python train.py --n_layer=9 --d_model=128 --n_experts=256 --experts_per_token=4 --d_expert=32 --d_shared_expert=128 --activation="clamped_swiglu" --moe_layers=[0, 2, 4, 6, 8] --router_score="sigmoid" --normalize_top_k=true --routed_scale=1.0 --balance_loss=0.00116 --balance_bias=true --router_logit_norm=2.0 --router_bias=true --n_groups=4 --groups_per_token=3 --shared_expert_gate=true --init_std_router=0.0245 --lr_router=0.00145 --n_head=4 --n_kv_head=2 --head_dim=32 --vocab_size=8192 --norm="rmsnorm" --norm_place="pre" --norm_eps=1e-05 --positions="rope" --rope_base=10000.0 --rope_fraction=0.25 --qk_norm=true --attn_scale=0.177 --tie_embeddings=false --parallel_block=false --init="trunc" --init_std_qkv=0.0316 --init_std_o=0.0 --init_std_up=0.0316 --init_std_down=0.0 --optimizer="adam_variant" --lr=0.00303 --lr_mult_up=1.47 --beta1=0.95 --beta2=0.95 --lr_head=0.019 --warmup_steps=237 --schedule="wsd" --decay_fraction=0.758 --decay_shape="linear" --final_lr_fraction=0.0 --batch_tokens=262144 --seq_len=256 --doc_mask=true --train_tokens=799700000 --steps=3051 --dataset="wikipedia_en"
Below are experts of layer 4 (counted from 0) of a mixture-of-experts language model. Rows are named router (the router's row for the expert), down (a neuron's output weights, with its number) and show model dimensions 0-63. Each number is 200 + 40 x the weight over its row's rms, rounded and kept within 0 to 999.
After each expert's rows: "raises" lists some tokens whose logits its average output raises strongly, later layers aside; "comes before" lists some tokens at least twice as common just after its tokens as in all text. This comes from a sample of Wikipedia text that the model never trained on. Tokens count by the router's weight.

# expert 15
router,145,159,149,220,217,235,187,250,253,195,253,173,191,210,188,208,234,219,164,178,220,160,233,183,212,197,161,178,254,208,132,184,239,182,167,237,229,191,242,139,149,123,262,201,161,198,157,195,156,142,153,223,171,181,168,219,251,146,181,212,153,139,219,251
down0,225,212,210,216,174,249,231,212,148,186,212,155,303,222,212,219,206,205,221,156,196,177,152,204,254,218,194,184,225,176,347,184,215,208,240,167,245,195,264,194,77,232,204,171,299,175,196,209,261,267,173,209,215,204,197,203,218,281,169,106,196,234,127,191
down1,179,178,208,167,168,194,167,245,199,95,260,193,218,283,178,200,137,215,179,208,146,198,121,221,163,235,253,177,205,259,151,156,233,219,147,202,202,216,235,231,162,200,135,203,200,216,165,175,167,221,153,186,184,242,218,195,190,151,286,259,238,166,215,241
down2,239,169,202,173,281,197,180,221,196,188,255,155,222,207,107,243,169,187,152,148,273,243,188,247,158,236,185,190,187,124,204,131,208,190,216,156,270,173,208,181,130,158,229,268,230,185,174,154,190,212,203,238,284,213,232,180,253,209,117,159,123,188,234,225
down3,208,188,310,202,237,213,244,244,188,232,220,218,210,237,287,213,183,201,250,226,208,224,210,193,205,247,190,220,249,173,220,142,264,136,165,175,262,206,165,208,197,215,241,239,155,225,166,221,197,306,256,132,238,83,165,258,256,216,189,173,196,194,188,171
raises: "nd", "ording", "orney", "stitution", "ason"
comes before: " of", ",", ".", " and", " in", " were"

# expert 239
router,155,139,150,247,221,212,166,231,188,229,248,181,183,190,183,214,237,211,179,132,251,162,262,182,208,192,175,185,286,215,141,192,233,185,197,241,243,193,270,142,163,162,251,204,147,177,192,211,164,143,132,221,172,187,160,208,255,123,179,241,155,154,254,253
down0,173,206,218,224,265,270,251,270,225,207,234,188,223,184,274,199,108,233,153,233,281,183,219,188,209,181,182,190,183,169,232,270,189,213,188,166,241,226,185,216,187,206,154,177,256,239,270,250,185,188,217,170,189,150,213,174,215,221,210,135,256,302,271,242
down1,155,228,145,179,200,208,131,141,262,166,214,193,110,237,162,171,239,203,239,140,126,137,160,212,157,116,193,232,246,122,154,165,176,183,235,160,193,167,158,216,173,259,210,226,215,214,155,215,248,211,158,246,188,275,256,193,200,174,159,218,193,211,111,219
down2,175,171,220,219,175,211,175,292,277,212,190,235,229,170,231,275,229,185,197,143,204,210,243,311,135,237,181,187,284,235,168,214,140,210,247,202,189,161,217,199,127,198,219,212,237,182,174,139,185,219,196,179,203,226,199,127,190,184,171,244,208,252,225,198
down3,130,185,122,205,190,188,150,208,285,198,193,193,201,191,192,231,147,189,220,186,225,253,130,282,189,186,243,169,239,160,222,199,181,241,142,225,188,167,214,219,168,213,213,219,186,292,172,221,274,178,230,219,182,186,149,228,215,158,176,232,261,152,154,185
raises: ",", " of", " and"
comes before: ",", ".", " and", " of", " in", " for"

# expert 51
router,150,175,132,223,214,222,180,274,233,233,288,195,178,212,158,218,250,196,170,166,212,147,244,129,222,241,173,175,231,203,143,186,250,203,163,261,194,181,245,142,166,124,227,213,148,177,157,209,168,183,163,223,166,219,200,216,254,140,189,227,174,182,248,271
down1,171,253,156,228,166,272,251,164,180,189,201,194,167,239,187,220,213,140,295,181,208,209,275,172,177,141,243,214,239,206,144,201,133,247,167,224,159,132,220,187,205,164,234,156,160,203,214,148,203,173,193,144,158,195,225,193,160,233,238,188,224,174,214,175
down2,165,173,163,211,183,218,175,133,228,108,193,203,182,190,223,179,231,136,220,153,244,190,170,212,195,190,208,207,188,212,171,185,269,131,217,190,180,159,206,188,238,271,208,155,152,146,232,260,200,169,184,248,177,235,178,109,163,152,268,260,187,182,151,211
down3,187,208,167,176,155,114,207,229,172,180,230,198,187,131,195,269,199,157,216,202,273,197,202,201,184,204,237,209,207,185,199,210,181,188,202,163,255,223,259,240,213,238,176,159,244,222,195,240,228,207,219,208,106,200,189,234,202,164,241,209,167,240,215,167
down4,196,204,281,177,203,170,153,242,199,181,137,204,219,204,147,211,218,287,184,200,153,171,207,231,174,197,235,201,203,141,155,224,185,222,180,134,125,325,195,270,220,236,218,258,153,267,210,216,219,217,259,203,222,263,181,168,257,182,189,224,121,170,174,255
raises: "uous", "wer", "cent", "fit", "een", "ken"
comes before: ")", "–", " |", "),", ").", ":"

# expert 140
router,164,162,145,235,207,178,185,261,212,210,259,169,217,207,179,222,206,234,163,160,211,178,255,148,214,192,161,183,268,205,123,196,255,190,165,280,213,168,253,179,166,127,259,194,157,167,172,224,160,172,174,240,142,213,193,207,269,148,180,220,147,156,241,243
down0,192,232,236,159,162,208,202,260,164,192,119,206,212,139,222,277,199,146,208,231,203,184,193,88,208,236,243,264,205,168,137,178,245,223,197,181,198,129,215,189,101,226,203,130,199,180,216,187,215,215,168,197,207,168,169,195,129,215,195,145,266,196,143,248
down1,128,204,287,183,166,147,258,214,213,185,258,218,232,261,251,261,206,210,179,201,176,159,299,238,224,190,139,212,168,173,208,165,187,206,200,159,250,247,204,209,255,181,189,151,296,199,233,171,146,159,175,129,180,207,176,158,171,161,283,217,227,195,182,183
down2,229,134,213,139,167,159,165,190,237,260,180,170,245,123,193,144,160,179,219,158,123,207,173,198,205,232,215,183,166,221,159,241,216,193,168,251,163,187,75,220,258,203,193,219,197,269,184,160,176,93,169,178,236,180,211,193,178,165,251,225,239,226,278,179
down3,173,197,239,217,255,254,265,233,209,192,201,252,238,275,191,246,223,193,144,186,173,180,113,230,176,203,135,250,226,172,128,189,231,146,147,168,202,231,168,244,190,259,273,161,270,173,204,206,149,121,183,162,126,221,268,216,224,148,148,212,206,211,209,251
raises: "season", "cer", "oration", "orship", "uation", "ious"
comes before: ",", " (", "\"", ")", " de", "a"

# expert 211
router,229,238,248,209,135,142,259,200,212,251,239,162,181,234,133,207,209,185,237,233,234,212,206,187,148,214,161,289,249,210,201,246,241,227,187,257,186,184,116,162,165,227,211,256,189,172,176,198,215,223,258,147,213,158,192,171,198,232,277,179,119,149,259,212
down0,243,211,126,179,162,261,126,282,237,250,273,159,212,182,171,210,227,244,177,163,196,284,232,143,213,195,229,192,311,204,204,186,243,248,113,224,191,188,258,180,270,181,187,187,217,229,148,163,188,283,182,281,252,215,238,271,146,189,255,208,250,209,216,167
down1,233,222,136,242,124,212,213,212,133,158,144,222,220,268,236,224,172,220,157,213,194,166,156,240,166,165,178,179,174,156,199,233,217,198,188,153,192,150,237,169,205,184,239,178,233,191,190,173,195,186,242,195,254,234,225,213,249,242,226,103,251,145,180,220
down2,185,152,166,198,257,263,164,176,218,180,197,206,151,182,278,195,148,191,233,169,250,131,171,275,153,199,135,145,187,228,192,223,175,137,262,209,204,196,259,175,173,86,226,156,171,194,175,269,193,129,245,196,193,195,148,220,191,156,178,131,141,222,234,146
down3,188,142,142,303,204,238,188,219,252,263,206,216,207,193,221,183,161,160,177,126,250,151,205,227,144,229,196,186,283,157,220,232,224,241,189,239,234,205,219,210,237,232,178,224,207,140,245,126,274,289,217,197,144,235,189,148,275,226,156,253,253,164,258,246
raises: "season", "family", "adem", "former", "known"
comes before: "\n", "==", "In", "The", "===", "19"

# expert 126
router,167,182,114,253,175,207,186,232,260,191,235,261,199,229,164,177,266,121,170,213,244,123,211,151,212,222,191,194,299,220,139,191,212,225,222,224,138,238,201,166,159,196,247,183,164,164,206,252,198,207,194,212,198,153,108,202,211,262,170,152,200,207,175,314
down0,150,169,135,256,222,253,186,216,190,144,219,179,188,191,177,196,192,235,221,274,212,227,128,138,238,255,191,235,265,208,215,235,197,216,258,220,217,286,301,163,180,176,233,137,257,172,209,209,269,173,264,260,184,198,174,133,213,251,143,218,222,236,278,233
down1,130,229,146,247,218,223,160,173,214,233,144,169,146,214,180,209,217,237,184,257,234,271,224,196,236,216,125,198,177,201,226,199,155,204,162,150,223,213,215,220,180,212,263,156,232,145,163,150,228,211,183,236,152,169,206,243,145,139,250,179,256,164,164,208
down2,217,205,187,204,153,135,240,195,225,159,131,182,187,230,178,208,173,213,146,230,186,197,232,148,160,195,276,183,186,213,179,157,229,195,159,174,230,216,211,211,198,246,272,217,210,261,242,221,298,143,239,126,197,167,200,171,211,234,229,254,218,188,206,214
down3,204,209,158,193,208,231,209,139,192,131,223,223,219,200,218,219,226,195,180,220,151,189,248,212,274,224,193,285,126,169,310,180,207,208,231,153,105,141,239,233,230,211,266,186,214,214,121,266,133,194,186,244,166,216,189,218,187,149,223,175,203,181,204,238
raises: "ons", "an", "ant", "ans", "ner", "n"
comes before: ",", " of", " to", " and", " in", "ing"

# expert 83
router,208,245,306,194,168,230,201,266,253,212,171,267,176,282,185,191,211,238,232,241,191,137,193,180,160,204,162,245,197,240,169,175,199,182,179,226,239,270,130,157,259,247,203,152,179,248,171,227,200,150,236,169,114,112,208,164,255,218,191,148,180,254,183,272
down0,262,228,178,217,244,235,306,215,170,197,211,197,106,124,151,247,186,212,153,167,170,313,157,237,160,182,197,220,240,204,244,102,173,196,178,250,195,118,183,218,227,163,169,228,217,252,218,229,191,194,139,221,242,274,175,274,217,199,216,184,133,182,202,168
down1,127,222,251,200,266,184,210,258,129,142,234,217,182,165,144,197,211,194,277,275,181,231,227,217,152,191,166,238,181,162,229,219,263,193,126,230,195,177,201,124,179,203,219,196,206,159,209,265,252,256,170,265,269,218,224,183,168,226,168,186,269,257,144,211
down2,121,201,205,204,183,177,178,173,339,220,168,212,146,192,180,243,187,207,216,227,144,198,228,245,195,263,168,140,159,192,203,155,245,187,238,203,204,186,237,205,221,218,166,144,174,185,179,125,276,182,270,173,182,232,198,233,268,192,162,178,215,243,255,160
down3,242,208,192,180,258,162,187,137,206,156,198,223,159,199,212,237,254,169,163,223,247,207,248,214,181,187,203,140,155,180,224,203,183,237,226,192,197,219,182,146,209,183,211,197,182,129,192,156,210,230,174,301,171,225,161,233,208,278,203,153,184,207,179,230
raises: " his", " their", " its", " these", " the", " those"
comes before: " the", " a", " \"", " his", " been", "year"

# expert 36
router,138,174,211,236,177,194,217,209,231,255,246,178,237,216,146,173,175,104,210,179,172,223,244,223,236,211,238,237,240,237,134,207,191,179,255,326,225,171,199,175,173,165,219,272,182,192,145,181,163,200,208,191,219,256,220,225,193,160,172,222,132,221,197,279
down0,223,224,167,208,272,180,331,194,223,154,192,163,175,165,211,207,186,265,183,238,196,207,212,165,239,166,175,221,184,199,222,192,211,239,208,125,230,247,233,176,186,192,211,158,219,200,195,214,171,183,209,244,152,212,240,123,185,190,213,276,236,216,218,195
down1,186,205,179,158,225,150,184,201,200,275,193,207,192,204,180,251,136,237,164,151,184,147,177,222,133,252,216,213,215,214,234,146,152,203,160,267,157,189,269,285,177,223,167,236,260,198,190,233,207,215,167,260,138,182,222,198,152,159,159,262,162,191,232,179
down2,212,198,221,170,200,244,214,185,179,173,194,263,189,175,241,165,226,183,158,225,255,172,209,232,227,167,166,186,222,132,197,189,141,219,266,212,156,244,156,199,149,172,199,186,218,191,255,137,205,166,144,195,245,259,159,280,193,212,167,224,188,199,225,143
down3,174,203,183,161,208,210,181,192,182,226,222,211,165,270,262,255,134,186,185,186,229,205,294,200,222,228,174,182,152,174,187,67,189,205,224,164,174,174,178,211,206,225,214,193,206,202,299,171,264,233,256,174,145,209,240,217,210,186,282,202,204,165,207,209
raises: " the", " its", " her", " their", " his", " a"
comes before: "\n", " the", " a", " his", " this", " their"